Weights of a small mixture-of-experts language model, trained from scratch on English Wikipedia: a sigmoid router, 10144 steps.
Below are experts of layer 3 (counted from 0) of a mixture-of-experts language model. Rows are named router (the router's row for the expert), down (a neuron's output weights, with its number) and show model dimensions 160-239. Each number is 128 + 24 x the weight over its row's rms, rounded and kept within 0 to 255. Numbers have three digits each.
After each expert's rows: "raises" lists some tokens whose logits its average output raises strongly, later layers aside. This comes from a sample of Wikipedia text that the model never trained on.

# expert 1
router:165121113135091125070156163139116116140079095116129129138123125110134132119120141129115119157153113146121141060113128115130159127128127111138130163100175114120125106095099119142123120115148092138137130140126115089150114116132130145157149151
down1:129133125120143126109113081131099136100154086136071137138127147129118155157154164118153144143077114124093131093122160106092121124136101154155144139113075120152124122119125152105171152151092120134150132111091128126103169103156098140139116122
down2:149156121119178125110155117109149138112164125133133096195137149114112128128179148171131138157136127147146118132164116133114159108168100142091126081113075101098138135151100107112134128119155175124092116095140074117081126110154106121150144140
down3:105166107163165098123115142127159126097162117138128129109126099141119133157087101137151155149137141146115124155162126147107161149097147093157132128090151128134090113158137134142132113095129126114101134150107144107103169106106147127156159143
down4:164104081161136111130134108181079140110112102129145104146127115147123158125110123135168102088120159102120086089161116152108102144140083105121157152098144181127146093098103139112094158159094093110091115122152131103120133120119113156143100090
down5:167168150124191172126157099079115142172156118112136143144119126143123139164107139110107139118180152085105140127143150128113126123123135139162115183118134099136133078132132131150119133123109134127079136118154093109147144140139169131115066120
down6:122135117123094151122159141169160182159121174167117145150134110097068112187133150136132110123158104137139095125086098125114102178156141090127143116124172093154117135131151152145103107089116104087175133107138126107097159181066135111096158158
down7:145118122169175131120124132136122137143134181143140124118072124144132098113149132102139126126148116125134122104123130137157160127119098120100110057134096113108146168178090096121116093094118101117067155093154126129085092130159128170147202095
down8:138109123131165090115124136126091139118097149121165138118142147155103120135153081127128101103170144117124104090092125117125151149131107135102156112141147114138128120129132116176126142158174109124137128106158152150129161066084152124130095069
down9:133106118090137131113078123146113133086114089164136163115143085129115146143078166052128159139144122125161115150109110173102129115150125139122130116139188128108146129128115117137119106112141151145140114175091125124146090119138163093106093105
down10:118161181138162142163114123120130101104160129108124163123122150139110040139132144069127125182130108146092153069144122136132129142105179151140132137149125113114178106119107132124121136104170097106154127134152148132119087115137131153122095096
down11:146104131159184110121141104132119130170116152148137137113172159151123115155123182120097120099109103087134155154133152105108115104115128097129109118148115166127069120097101145097130119134080152097143115063120143120109112128144120135132141128
down12:150153145155130114124122115145129169146119128110102122107136098123149111127112146132157141149123141162141124140135143125150160124130128097161153124126147079138102083154102148099126115182155129168130098128098137144152124166157099152106166099
down13:071117134141169146139130090145141108077134191092111108139127143131145159120099111089114123110118116085150135087140164132137141113119109128113157103177092137129179140147135139109145142145167143170132116130136152128130164109152136125103135082
down14:140123116101102150105105098135128157141121106128144092139159137136158092165119096152117122107150096114121098129128127136145110147158121135103123138123137100091108094143135116127155136084136132172098130114131112125104088154117116150142127136
down15:124107082086109167117138091126108151150126124118149157122133116090124137142131088113147138096152084121105092154122129141146124134091138130146140150152102169122143129113089127123091144101132122166144114124153153159142145113146171136131093153
down16:144122172121131122113124107169142147163128130135123095178118124156136171141108080095154128122125144168122150117133133107111089147113147139122156139130101107130119119140154121125098156136114110117132099125153160141132163124156107164152101131
down17:132153145153144164131132140107138128137145116110137142144104097118148081091146123114086166119148159112156153135127142104158160173147113153128132140155117139181139146126152109151092161123174121168121168114103153138137135143103161111102094127
down18:144116089178157105167108138151139116117140132125161171175171169109119107097109134117133143128132100130144063129151116144071089159137111085151143108127105135153141139140179125114142090121150102130134109129132118147124124137132134143150130113
down19:136109110107125129142094114120108146184105101125120125197144144105115105155128132108178105142130155131147104129143121144123135123140159153115158153091122171158147117154131146118092135137127137131100137160148161141094113087096095160142128087
down20:086145121095149141077098122119135123082099160076145125101110195152120104084114110138132151151148128102111115174144126150130113154167127150111081142151127106131144122113126109152132135104100134146122116138136122117154172134122120139154130093
down21:115144105171167095123109102137109116129152099130130158148127138118078131089120104125112125151116132150145116131123080113149085136073135097135163116139119125134174108151087151103139146120120148121135085143122165141118127088159123128057177166
down22:146176150189071183135102101127128161144091128113137107126148087149115147123118174123124114113138133143125170131110117101125165181113119151149152109072148124180100105148131133144116113102143174161148124086139127116136130140162141115117120124
raises: "\n", " ", " The", " In", " It", " —"

# expert 5
router:096134105104107127158129146139104106080131064092162110154113147161090135135154130118131151172138090134113117082075125154145110084172121154122140106079160104118130139114093122100154135120139157136111135130135155110139114139137136110096168114
down1:122167126123123117128091118137125165141119106151139096139115125139098167139145117116079135109150142131110106112177133151108158107132134139109086102152133110131127159129120087115135100152126117093130142093126085109124131141109104157129118124
down2:114121154160103162122098099118103145162157144168163165140137123112106135084162154134140113090134130123147148148129208173123120099147141108141165169123154086157139132133119140083080107149133114161117143110137126128115154134128120147154117152
down3:116102136187094122112142136115151151087133133102144107127128185141083102089045149134124069140105136161100132139145111160110109102147116123096138123136128100093147150123118127134151144130114126154168126138126117129119124148179109149088142150
down4:099110150092171113152096121168053158113130139113108118169144124152101137134112131127131116151127142119117172130112120114112126107149136097150130112131131159073166109088107147149139143110175117147125078124109131134117145113139091118134115151
down5:146136063103146118124132141108154108132137144130131112160133166081112116126101111154125117138133118116144143094120121153134138106129166156125118069160137112129141107126127137071134087116133129147133147120078142149105107114114121132103092111
down6:153199121141112137129159137125146149173122136119181112155117099120154169122119140135123113127150116095127105124115124140058127148167110167141058100118092151133090122162122112141101120133129166145136118102109104132096124137148135118120147153
down7:144200154109079138129116098128157159109154143143092102125111112097126126111118120105105116159096124112088156109114174076125162140157119106175125107101127122088116160145111131123108161107161127126186116091078123136119146115136113118063097113
down8:152155110156154107113103155161103141105143187100156119153064130135124116167098163156083139124128099126153102154116136143150148123081174126103128117128134127065114095152135111108158090146124077144137124119075143130125111133134144078129160155
down9:134139129109152157153117127164148146113104153137170114147101146109141157159135137102127146168143096096179131099143109143138107140125114145123134142133137113133175142113103113096146150124070111120141152079119113152124114130099125182114141130
down10:109161131120171161154138166116162148152077126132088112143137142165139109085145158138119173139108124113118139118135119107120146108063121118140155148140130104101119123148140155153104153142101107115147149133107143156136116140143132113119093128
down11:145180118129216158087123118108120103127133143185144121104107100136109157158094117121133131136122151107149106123099110135124131146132155074177167110123121200210122137160119085092123099135105140144126123106117100139138116121181182149101155086
down12:160163124119116160132181105132120100111124159104138128098154142074097153097107081113167108092139140149111121153138105111105099143058152138144112145125145165191152149140148133127126116094112136182105086132087125117121102120117142120086146124
down13:105142109080208141165166170106135135163122139130101153171130116141165119106102099118136100126105153094122153125138130098131146143108134159126161094172122158091167164125178173150128075094142103115105160134147128141114126117122089118100174110
down14:129104130119133091101126102138081143121130147104150115129121107139135112132102136149126128151178177140191167104119146134141088139190123121132115125111127098184107097118125100134120171135145094137129108165178127100074138126105093112113138098
down15:126133138126157170119107117133111086116142142142177143128129127191140137130139141110152172093157123146097130091141060128094121136107097116110121134140123133122153147140139087130180115137148118139129120151115117122094140160103148109127176151
down16:135149105089083145090139100129126118157162177089111158149094102155164096139083078123141127124151085126104142168113081109143105163093128178162111163138148094113124105120155134157084112096158143089147146127173149111125106124158117130109133193
down17:106138188120122152092173136106167073108103086139100112083143109097164144123112176104126073158129161110150106135144124114147130146083094116141104134102139125096141154118143151123171130103139122094116121130127142116153141095116172134107076182
down18:159126086160188109120155130154165138163155129126139140099180168139115183107115149150159094122164128132108128143177101146123132127153110118114105133114124104149099083149114150084137108142145175152137139125110097130194115165155110110136126147
down19:129155108128183126097127128122163117141126187121162085098122129102148120130090121111083141150131128199150105157148116130089093154112128147133146073113117150098178129139046146125147135083103144174096102160148144137113112099177131106134096111
down20:155092143184113121120142120182166145145137144107095116152147147170164130126085093121103118107123103125129145162079110140114108149112075084122143157132137116147110131133125127167093158180121141128145128129151134131124122163148118115166139104
down21:098158138102070118160102161145153142144172175115128125101093143105108096090107136100139114101110181086135124099157157118115072151146127137148134102157125149061137154123120139089117098107096138091131114157158136107128134139127143129111114128
down22:179149109127118126125143100108080131170160160146193130104141133172163123179147113106162133108108085108120096116159126086111134143100165147143140113159132126150124136135145108131115147090167080136167162150102137119101132127113137130157125102
raises: "-", "|", "=", "\n", " |", "Scientific"

# expert 2
router:134150139128140117073152138113111148105136113116105132126163130181111158112125077140106144124128095118105114142140106122127192157156097152176118124131119125092112137131134172122078088128135093113111138143124140156136167129090139141134126141
down1:115137126132068135212120115153137133082136115126127067115118126129121119093117154151146123169112113131181147129083148112133097143126128146149122103129168145091153180088106102090109138127145164155169120110097124104160132072108115116131115117
down2:165141097126089147134118137140110131110089146135157101112133151121116128119139132087137119135157113121156130139145145139117150143102104131163109126127119179143122081113088132124089104156094133140130114114136157136125132125163082149119154134
down3:102097083189128128164139166135133116150130136115121149124111109129108147149127146128106131133084131129144126125140184151166118107104107126067128159129110135138149100152104158143103158106113133120131123150087082135144154113118131129151121144
down4:145100163135112136134115125107158129131139136090112083102108163160103113137135097167127134091120093102128113121103133162137129150115110103140083115158097113069123160146110106097143121160102133136096115103098120130133091143145139133118081113
down5:127083105163116101145085126101178103092156156115119124152122125161155137154167126087114158089125142095121122116159120138138152107137114113146132090146112104075082154169132110121136107118153111115149130113095152126134152112126105117137134132
down6:080065157146167136089146106120099110140103139132136107166120126115117104100091150155147147155114117126045095096152156121096111108126090115125150076141129117105108139101141144137170070166158134115130126147126107127106135154144165118137097134
down7:105150128120129128112154146126146152133147126118100102120134127140111126166140132116171124152143106116116134137150128149135086137133095132111146104120110149183118155179177121085156131142136114113143118160153086141152153100113173121129127143
down8:132123177135058150110158151107158104159135100106072088097152092167119123109136107118129118165101096090095105092123104104136138132139134101120163189121130118151156088114147160107116105115113135110099115112141132119135157115127179128157104166
down9:174100155136102138111126143164171138066135127135144109130136169149119107166132128109087170143143183139126119139166098114154128126123124132141103134118080117114129139148120129150116122156131101139109194095142135139131107134129143127101161134
down10:131100148116163132116139124166147136088161119128126147073225116124099090114103166141082129120128127160121154165124147125105095148126098133128123119112109146108144158147139152080120128118126127117131137092138143120123117169124135128148129126
down11:155174164153097155119125159118120152115099163119131131122146127094107099105112145133146104150147087142119101105116110151130115132095184100163108100135127102108137139136142162099127084137155122089113136157130157161094141107135125119142135134
down12:143154075120135143136109147125163128114133150131149154081121152125145153156098113121134109121157149125122180074134149128165134089149130162106135103132116092126135117118127156145105152131102107140156125155164118125112110101097104102163084114
down13:140103092092161176124127142119155132135139135088164150155129126113122098125108097121154151125126120155117123123137113106141143098131117108099161110110083146114137157157122111146139135111099156117149151118162114105123093137130135104140176091
down14:144103134114128128123157154165139151086099131134146138131137113131110166094108114105142103125135117164088117176111108124110129097086128138175146093150114142141154128127164139164141126154126110152130160133154131110143133143105103135096115109
down15:119132139148109122117151112122146142135150128091096131078107105079101135144125122118128144140150122140127120137155117107124144124102135123114150108129176120188117169153130115127085160102047131111114104124131137157139078146102108130139133164
down16:102154141131117158148128168123136122146153133118133069113089126160176087128136108107134152131117093154123134136110095108129153135128166155130135126139158157149133109137132156181141105136166113153118131088123133145148134074135132138124131131
down17:124133127156165151112152093134179107117141117083145120132102138148116113183112128133115149122122073122112080118141135126139096075138140129094120139159115118112108091186122108093114112130140131151140126111117098139082102141152122129162115142
down18:157101152120114133080112141088091132146082129120144144143140171128126161129113124103127125116175134138092092067183100089119102125106127140078155131105096129120135089170151158111113096149144137136112145083152134096148153119141106174096088143
down19:142116156162037146132125180136160123119142127099104139093081140132109124098130152137080134118115090147128133147148157130117141119179132143135118141093157128110086166085124143151129144115136150101116114113118104105147146113140182148142100148
down20:108125156129172122153132123134124096136131099119137154117098127174125143142140137131133134140147112133114127149128133098126095143154125175064106129127115138174114148134142097138121120140155105133131121105115129107143155146138110148123120139
down21:139120120154146134189137113121082118102139103147101170126156144144115144112087103129140113141125109096131154203145134142118098135172152121143111178151124136128094112117120160158147135114099109125152120122118117146118117127125117128155144137
down22:130088145137159100162173144144069122152118099093080107069155128104103127092143128094131133133138148115076154178124190104144137071142098156152117139138133149163121116138086104150094153112090123138105161173124111134112113147125161125160166155
raises: " the", " a", " both", " an", " early", " one"

# expert 3
router:118112131165106152111086161153146076119158114130113103134132188148130160112086110126114141126135113099110112134166102128124106117121137112140146069103163117189144114115118154124115111113128126159108123165169190162124167117172115120093133183
down1:097152165077091112124148111107061145114148100154125131134152111078100106162169085144155127133111115125160096131113135108122153106163143139162131140159096139071123135132128111124107140133146109096131105096126108125151160123127128154153103102
down2:115150157159123145126159164175142071149149137124142119106104128130110117138101116109128141148100086151098119182099093137100105160160118154135102117132075153127140093147170115130133119078089090142125113155133127108140165135104135111123150151
down3:094079122109140115134147172104131146147154127114134132127109156158136174107124145161149121145151148162105124145131107097129166118143117143162116100166142113123129161130111095109136151169126129182095145123139130125156154163100175109097135152
down4:107111150147168110089157125125157124119126100117124118134126140130150143098116173119170141145164138113134138140117072126141137098092122100112155088103148164141152148108101121104167125095140188175112131170117111111109110161140117137152121120
down5:136131168154117086118155071176151142129126121122152146132135141113098129116159121135157104121092127136127123109179137141108104152141165155125138142122164129148148108121137078196119099145087106139086149134098108144168121158097142115147113102
down6:117113117139110139149060128121124162125139156127144102141166139122133130128092098129113100141120112148125168137117094140126119119123159114120112116145113149068120140145134116095140103117121125113053141114127121166121096112141149150130114113
down7:156158132073079136127162153110124068142087118119117158126146103117115117127146096115140121118104119099143113172171163139173135148106138151142115160130150108222146141119124133110131171106166163146119132141108128135176116073103135136138113163
down8:105123129114140173140131102130119163115107139150154130129120120166120128139158104138102114125144116116120148121154182194120097129117148171158121146129159099118142146096185156184114143091105114100101105146114173112129093136148129139081117115
down9:119095157137135095091119114143148180087136132150116125130101135097091146122106145141106125124108138130125122175147090105130111145103116122122127135206107125129104122088178132162140130115151145141137115100187143135109101088140107133124159144
down10:113110136128116081104086178156140086142125103077150080132162155146137135104100098130135118118145145156096142151102165121173153092133152149103076127163116126094140108132125109121144143121114159128153095127096111140142088100147122136145103093
down11:149127148137141134117125158112119161134126132126146108105111131088129153158118122109154165179117128103082138110092168135128141113172130121122125142120131156087130125114134093118124126127129169135130129104105111089112150144126070121139125120
down12:085117132157158132052067109138113109107125111150132139135140133146140150171139129098135118140121107123128107112130100129110165129128131116094146144132079144107112105094163109147129137136117109044126084157117105098118123172120146085164140139
down13:117138128147093129126113098082127148136120102153124104140152117110114158110089140118109140157119099137106109144113109097160127114154152119177101106157070157094108129126126138146180140155156109122121126150118070131076110116077112132173122054
down14:142101091130091133086137116127172086165153112146144108155117103132128124166131148146137079111122118132136062152164134140103131117143098130182124202110104143132126106178108134151156127129113086128087105157116098132102114123106117144096089187
down15:109103091112125091136055130134086155138131105132134139093133143126120139145142092144143109123115135115146098129104164165128129113159088120130091165127116143036133112144132112107083125115130127084121125164116133158156147127118113141128126119
down16:161134138102088102121140106129110113090069128097113156123109160068163103137132128133131122099099153131120157133134089141099114138102179161101185129150147110125129140156130174081124111136132132148153151133115142133136115137113113114126157149
down17:126122141133189143096135154152120176106129147121175107129110115124096141115125098147125126138166141123129122155063080114088135093108116117170101146123129113072108111127125134129098136134124119146118151086139112115116117098134078135115095138
down18:114145124146138155176164104112084168138145126142134097133144116165134170143128139146129116168132132089117090139105150113107129164135162119106145135157161152151112100139129144141116153125135122127115138116137129132086144161154150132111121133
down19:114135174107086128112128101159138123137134151106127097122134105122145097127092113111103142111118180158132154131140119074097151108192119133100108151110125137090143116124129147172148095134129144122127142161138124122107137113114164123091122102
down20:111100193104087109148145124146136166190096135151130092179159114098152125130149154145098099134118104121100154124126099092117138156139102134136125122132136098066120186167083152118102150082079099093166126125144129115119131101123134137159145124
down21:135116086098098128114122157150137099110138090120098161107081157101093140124199111152119108087140124154089165123145107151137104123143121145132109114137164145168142152117094123132084137130161156116116115158097107159128132137110102096120127106
down22:135116144081148144142115118139140135150077135084123102160097105135099134164149121129142137086117125129099109120126117119141121123130143088112142136139139142181110101091181114173126093163125115075115141120166174184151132133105134111136111141
raises: ";", " and", "'s", "-", ",", ");"

# expert 6
router:161147063131086118123059142122142099101135143105111147156155174132119106120115096107140141104128114125120114111115129130124114123100142109123106100109123091125147140109109093108144127083133187189137134142105156109144141137203143121111130107
down1:142139122129130123150137152153144089117123170115103134119110138107126098114135105149145134164144155181171123094122150150144113095134169094120090168122118115154173114141131087144117171177137151137147137118123117150121112125152120142142162109
down2:159133152115083154145183144085118125141100138124099144144153133152134074146123157134101141136130152093091145144154094129163141123115132133142125070125159101134170128128125145135152113094142103169146134134129083149114155130140112185131096107
down3:167124096134157137147142097099147099138130127123094120126094168097125126115135135093151107143142110141127104157130137141134087158138109145108167142112115122117080126091091114102127110122110131130158123129128130131110128139145168117171140110
down4:110133072147125143129124157137166110158147146092101117127145136158104137159117102124195124137128127122093154127103149178146132123135141092127132094163111132154127130158126151179141088114105136154110145161131159121102125134080167102143124079
down5:124094136177099131125146167141169133096099148125139095130115159152123089130147098118130089116134154111152139151154111124153143109073146100133118122125161144149124101131096108142131121127138126137116120083153093117123192146100119146143117132
down6:151143139134109139126131149106160095122160131124109136145146107137150154116109122145111130186104097131091121116119146139103142167150094111150108117151095112139114120127131136125130139157134108132097091105153134148149095129127096179132123119
down7:130088124123179119105127174113171105080158110124089177082119129123088163130134164129176106086129130123140173146122120130159143114084146144120144083134093142137132126106121102130126100120113171163115125154123111135118111108119114164088149109
down8:122085117114063107129156131148113101109117190150180096144098140146124133150095136139122133151166143140152117129108124086168087121129123135159134116123143148162138110115160141121137136165127126130150112130137107161168131138149134118183155134
down9:114123129147104122089129091129124086149116138177138118081090110073106124136137106147090149146115115113101087093113118156118110147144145136109079085113149098128108146111165151123118112129100114090127128135133140121102154172131107147129115144
down10:094140164122208097129145112133128143079103137104072145163139075112080149117119117172145112126100124118135134157110176129126154148122146156156096166141130106159121147103114110156141111143136135136124125117128106107132119164124128128092159098
down11:168122140114156123110137123142145127133117129130180133129152145140105130131102122070098140105159116133132080134122128153171126164140102147150145153166077122132125149137128131149164113116104146113140073115163162138122142093154116163144153121
down12:124134137144160164140152152140172125137144132100171145110130155142129108147121142119104137122152139079159126150125092122145165064112125085149103126159108121107121098097149102127116139140122104114115129132122178118133098092125101154105175123
down13:110172137131153108111150131125137152146176091139112149124105133166151107143126153087133126155105100102132101133135145142135158123157109151160138131173123127115105128151142158065165157167149161184120110107161143130116138103141113116133170135
down14:143115086117107139145107118152158094109124164165076141154076084125143119134146129161125094129095145112152160149108104170143106133132165098144133105131112089124161112159119189179098120158151162108122156127108154145127125130110142128116111130
down15:126121114063159124134120099124165105130145173136129152130082164131156148105106125151082152090146143121133123160155165116091122115146139110159080079143158122148080146087142151092139154158178094104143093160126151144179138146152127120166140054
down16:128106136149108122147132152104127113145136096145125169126125141113114158135137091132146128140125153163104122105062128100140119139177112112124082141138119106117060149141151107116142114157130126155110140103154114189115117142102097149124154162
down17:130114159139085111149122112142118114120154134143140151150136128153119160136130135130136125120135076134137121135108122119104084151155106128130162089132128145155102124130165119135143141119118109141129134127135134113131114165129151116136081142
down18:146121093106107156153123129136116150106137133122156148134091116133138137109175133137149163123121110123108120137111149155126109103137088147112111137104142108177105127104144059112148173085141147131139118183115108094085137143114111100189124137
down19:101119145190145099111156127132150104127118105140123130101122117134135116125118117122150122131128140152138188190130110122121131152165109107124160158123131176131143149125111160135085087165115094154143123149145118138112106047152143117126144196
down20:105111119129091122123106145101150166155102133112128117130118134193145133122136183087143084144162134134123135127135112109109114135110123182142154109125140129135162106115134136148141111129117108107161156127132158144098112144137146172118084129
down21:109179169144117106135137125115131134138111071144144107116168080125118164118074140075105133134096111136102156129110133140126113161092114100177138126130104144138143148122091097114091109099135126174091170156164110119150128123093145095108159130
down22:148119098126137146141148111111098105141100145115123131128113110155149137093116156152148133129152127163129167149168135104116121125148109097148111081139105084136099142136124108099121161127134094144153132055098105137106112097100145084157123106
raises: " in", "\n", " (", ".", " |", " of"

# expert 4
router:147131158114087141128097142133123118107157095106071118133128130115137123097153130112118131180123126120122125117160125142120129135175137132110100140108135128099132134111085147136101113089158153127110140154120149108134120115181163155173184128
down1:161090146162122124122151143116163125131107125101089071121129143140122179120114163133146146141117176137125137084134122109109152103110098145134140152134118079132123146163153141113110141141134116098148109139111159142108115066113165117157155114
down2:126128172132153117098122151115107125138156121125189097125122070149134114113129124095131085142151117142123110101127129121122091147124150132103105129165156127181120125124094105109151132118148162145167166144111128145109136111108200151109098136
down3:145185115127139126120131146158099163099136135115127146152148129124108141120179176171111127089130124155126135149089084156129106139091156172145148149164096136134155143134174129086133154148144114150122155160131117081133137134140131135118128160
down4:115158141078167143137182179103164123137129120110105135096106148155141113117124098134119106160118166128126125128156132099163147107112147109117143146146092100114122102135124103150111127133110131111111145161179131136099128113134155120126142118
down5:168132099147141094142123087107126111170099131122082119130128152139093077125125146111125153089114113100131111148135171101162177136150106108078098139139114117137117159164103133163120136097178095152116119123172126136123108126161147141088127143
down6:166136130090196116095132129194162112156120101137131131076150166142103147144128128089129134142140186109132130123153151122128135093113085124119143119121151116129132119127113152141161119103096128127156150129145127092101115096117142144089129104
down7:118125152131095118153156165159106131150112087170124116126126146160104131114092120167117110143110096146095119132088106145119107110119140099093147151146083162133129131100117111089106115103115135148137164149167165087084151132090138109178075123
down8:171163079138146138128087186156107153184139142095101154140149141099141101132138107159147129133144142132124132164153143074132131115136128129148131101122091115111148093099171126161115102141140093108080121154115107156105125087113106146116140115
down9:136125150092105117130095179150170094126153149179165117124091168103100123112122133089133116135111114113148126120157086168155063126125114092141140112151117115144131102154157133107118087105078152164135085141137112108120142109126130071103129159
down10:116127114111173164123171145133159139118129167128100121132173126144113125111147120146112100156124149134116165113159165099148122183124125119112109121133151067170146115147153083133100127164128145123095134120121123111145105137107123123115115139
down11:143118123140160154121129108107146169091138109102118126096148128087131135070094084100133121153141134130135125096136140110134119129132097097129111092120115104155128135117158107128107125133123153082103149133102153114130075156130123104115174111
down12:132141121125157134155153122111151131129132113100125129130134116086140130175149075160125147101177111124119156149141139081134124119166117146098111135130123117093106122111106111121170136161148144116098119142128072127130129148158129138187125146
down13:128100153141070096173121131103144142114119107154200094122166143132116088107116113087087150119166148106145103116124093100125154101109141164134129103141111102100119141143093131122176170120121110140155110123139124144118109134164138159151125114
down14:124145159093100145119130133161085136130135115130139137147165099113125111067128150150176115121123122141107130145146126139127154120144113144122096123171169118142115111143116135102144121157100155140109109127145143131106087094140096154149092123
down15:126158100102129122132132141141127113113148122103108146098085120143108162142165123109133086103083143133102133081119117136134104168084122137133120144116120098144129109140136171161078125147140128130114112114131144105140099132097190112127145109
down16:140103164134149092095111095151096145152134145125108132134113127142118096139091075135166120161142134099153117095107093113126126129154103138130144117107156100103146137098132122127183142154126137158176131103118143127131112114145141195144176156
down17:099170153124197127139142120124117118162120126149136117112129124144131090120134167104163120157132183122084089108120123122092102161133121129129161122087138174146130112114124132107100160108122156115130102177207129083136071142127111096155169147
down18:171139127134115167115136116138115121140132114144126123122125178128093144151199111131122107153091117111135147085115137110111079138106108103138059111111119125087119113130121111117136121099115177114126127110131115139122119135136128112105124098
down19:130138154154107141057175116126114107118126150142110126136115126116110171110141118113111098120135117171156187113115113078136126139091084138151127124167153096124140122119139155116128161122136144140109159165167135148160150091161099146083122120
down20:136117119180164091182114119156120125113151063153166131147108142119112118120146144151094084155094134121138104150137045115142130138109162142149110126135168132131142150139129159115124127125154155172155115139153125085140120172122109113121163143
down21:106144127158116070139165109140108109099099100125141162140146113099127150136138117138110147115137112142142169118131104117101114094084141165126142113148118139178141117124094141138137117148132129127095120145121108172174110120138115131176095123
down22:108134138080132098144138111099126125096125120140120152125092117093152148139142103137099144134129115103076124120141106140097170170145154105108143140105121119119145134166115130098140162123114106099143128151121114131122151122124137162146154131
raises: "-", " and", ",", " in", " of", " ("

# expert 0
router:156126136163127151144113136152130127117130123128151122133128144142142147082174071179156118123084100120122115132078077158087127104135126149162106102109138146088150136134159126139077126117102081126110093139130119112144112095096127138089116162
down1:130152139155141162145141146104115113095150145099192089171133131146104104162159137106139094090119167146121098100183116125064147140098101125123144098103139117100130119151136169128159152168102167127115150096141066130088122120144159114151144133
down2:117183087164143146158178156105135063135154153119145136168164129097106122109097104096130126173139141136172116091116125108159133125082161153135160074139159124143099144136168133102108159120130118153167141067133126139101142145133124118151142175
down3:123126133163153126151130141109149133134132136153132117121112075093093129134146177137114130126148130122132114144128172071144132161103111176116106105102115118136113157128104110164120143127142139165148096181133135164152131153140109121174132123
down4:121095101172163126133138141139124156120160149114155133130123149104102144121144100150128112135172149176121127109117112139146115136108148081100116137106116158115125110089138077145109123100173150175128100159083132071092159109121106160143164144
down5:142129100145056135125154132115114137116135120167103120115169092114132141135140150163138109113065146102130134147110106123127140144089110141138153129129109104114109140145147131132203158161100168170105112141130118162120116145130118149126150132
down6:093112103119167083097096114128144089155074131119138138125139121132163141155090153109095133135132133145143157176104129110139123136134147132131136119139098130095083099148130167154138139086139098148145127165104127154110147145175127120120081070
down7:085161131131081138140150140125127161157145132147153152144134142133119172112142123092084126105122121127094144141136112155106148120158138124130172127144089126101106069112158136110107114159157146173107115069152143104166187121159135179116131119
down8:107093097137184090082147145169093143107125106134136122122141132139135152114107109126120109140099166143099122107157118141063147132148135161152158127158138141125149111166130111106118144146063140123069099124169125135128130123146179170087148138
down9:149159126143139117117136110078130127112135172147100145164158100147092107136108113162130097076128152159140141127089188096150138117122154140125090153176177145133135114122133155138111142145142110106123113128134114139137109112140139138148102079
down10:129154156110145174171138160124087106127141119153124113120154158127114127091106153100136130098134145152129192150157130100155147153138128116115151133162201130143108132152143152096128139170122150138098125100120113156137104115122138104064153143
down11:136109157134085120162161127167159150119119172087130138123107117201115111101119146136099130116115123119154113141132112150132142127129079141135147108108134110082110174139095165109108132103136134121115107123118096127135089099109131137137111153
down12:129099121112145141116098131122112136151124126137150112102107115157115134138170133100154107098134077134134146124116128080101099151118121121129138136149111136136161169151135093102123115145111166077102178108136124111123128139122152148089167174
down13:124145118132088161097137132132123119147128069122110160133159096176125117093120070147106126166117160154108160142123106171118108123151144130122147180066149123159120112147120148150153141110080135109132112120131105149100142149120121136122101126
down14:113112121133107107131115125142118116124121184107148164104101111152131119117117128128122151114145156129152137130106123081169119161141125135134131085123169087176079143130115123123120173125096143157144099166081095134165094123100153160123153090
down15:110168141106165093096163126122098110149099140121129103154130123140126108127112145147132146122117124157156127109133111118063142130135118143157088093140128099138178125118139123177162170088147089115107099143137175111119110089150139122134143130
down16:094105132114062127157123139152126106117184112110144124104136159150114177117134179100145116126128120142093118107118113146170139124110126134126160142125081116159108151143132097144084144108129105158114134127165125144130126123071121150116190080
down17:147108177111078138123090118130086141185138118121172107123148149095095125111083169166149145177124093091103126107158178154084086116140156103129131085132115113201105141159127132151153077134103165143124066149131153150105141157140084112112144121
down18:137147135126183119171100132116093135109140117114100152153129137128142149135140069131103111111133080122160120125114124137143140117115135174116168152137126088161117139126148085131099135107150134113105108099114107107136146149100089149113126169
down19:124152162122216127113099123086118111159101118108118115102128084113147142153093148144163079144159143143146083165137117130148132103130104125144165107084112092161145112121140127137098078155126145142149146173104125123094130127133096113144133153
down20:137121137121044132112137121146188101107124132149141081162086166103137088114133172120161113129149139101141141131128102158152114137119087143123137097126146117112149125133115141103093161148139177168100143175124134159132095085142111105143137144
down21:134145174155130121152153132134138111146140109133133104118114129114116086076143077139154098111100150109139175103123144148103098068133106114089172126107132095166177131131140135111102125149102096085103136112104159141173155132124131159116132157
down22:120157118147148147135121124141107129140157131143135134147141139169090125095102113137101138084135148136148127155112105139108119150130126120176088104126150152171121115133135130155119099139127082133126140147159097112095107121067092130113136165
raises: "-", " |", " (", ",", ";", " and"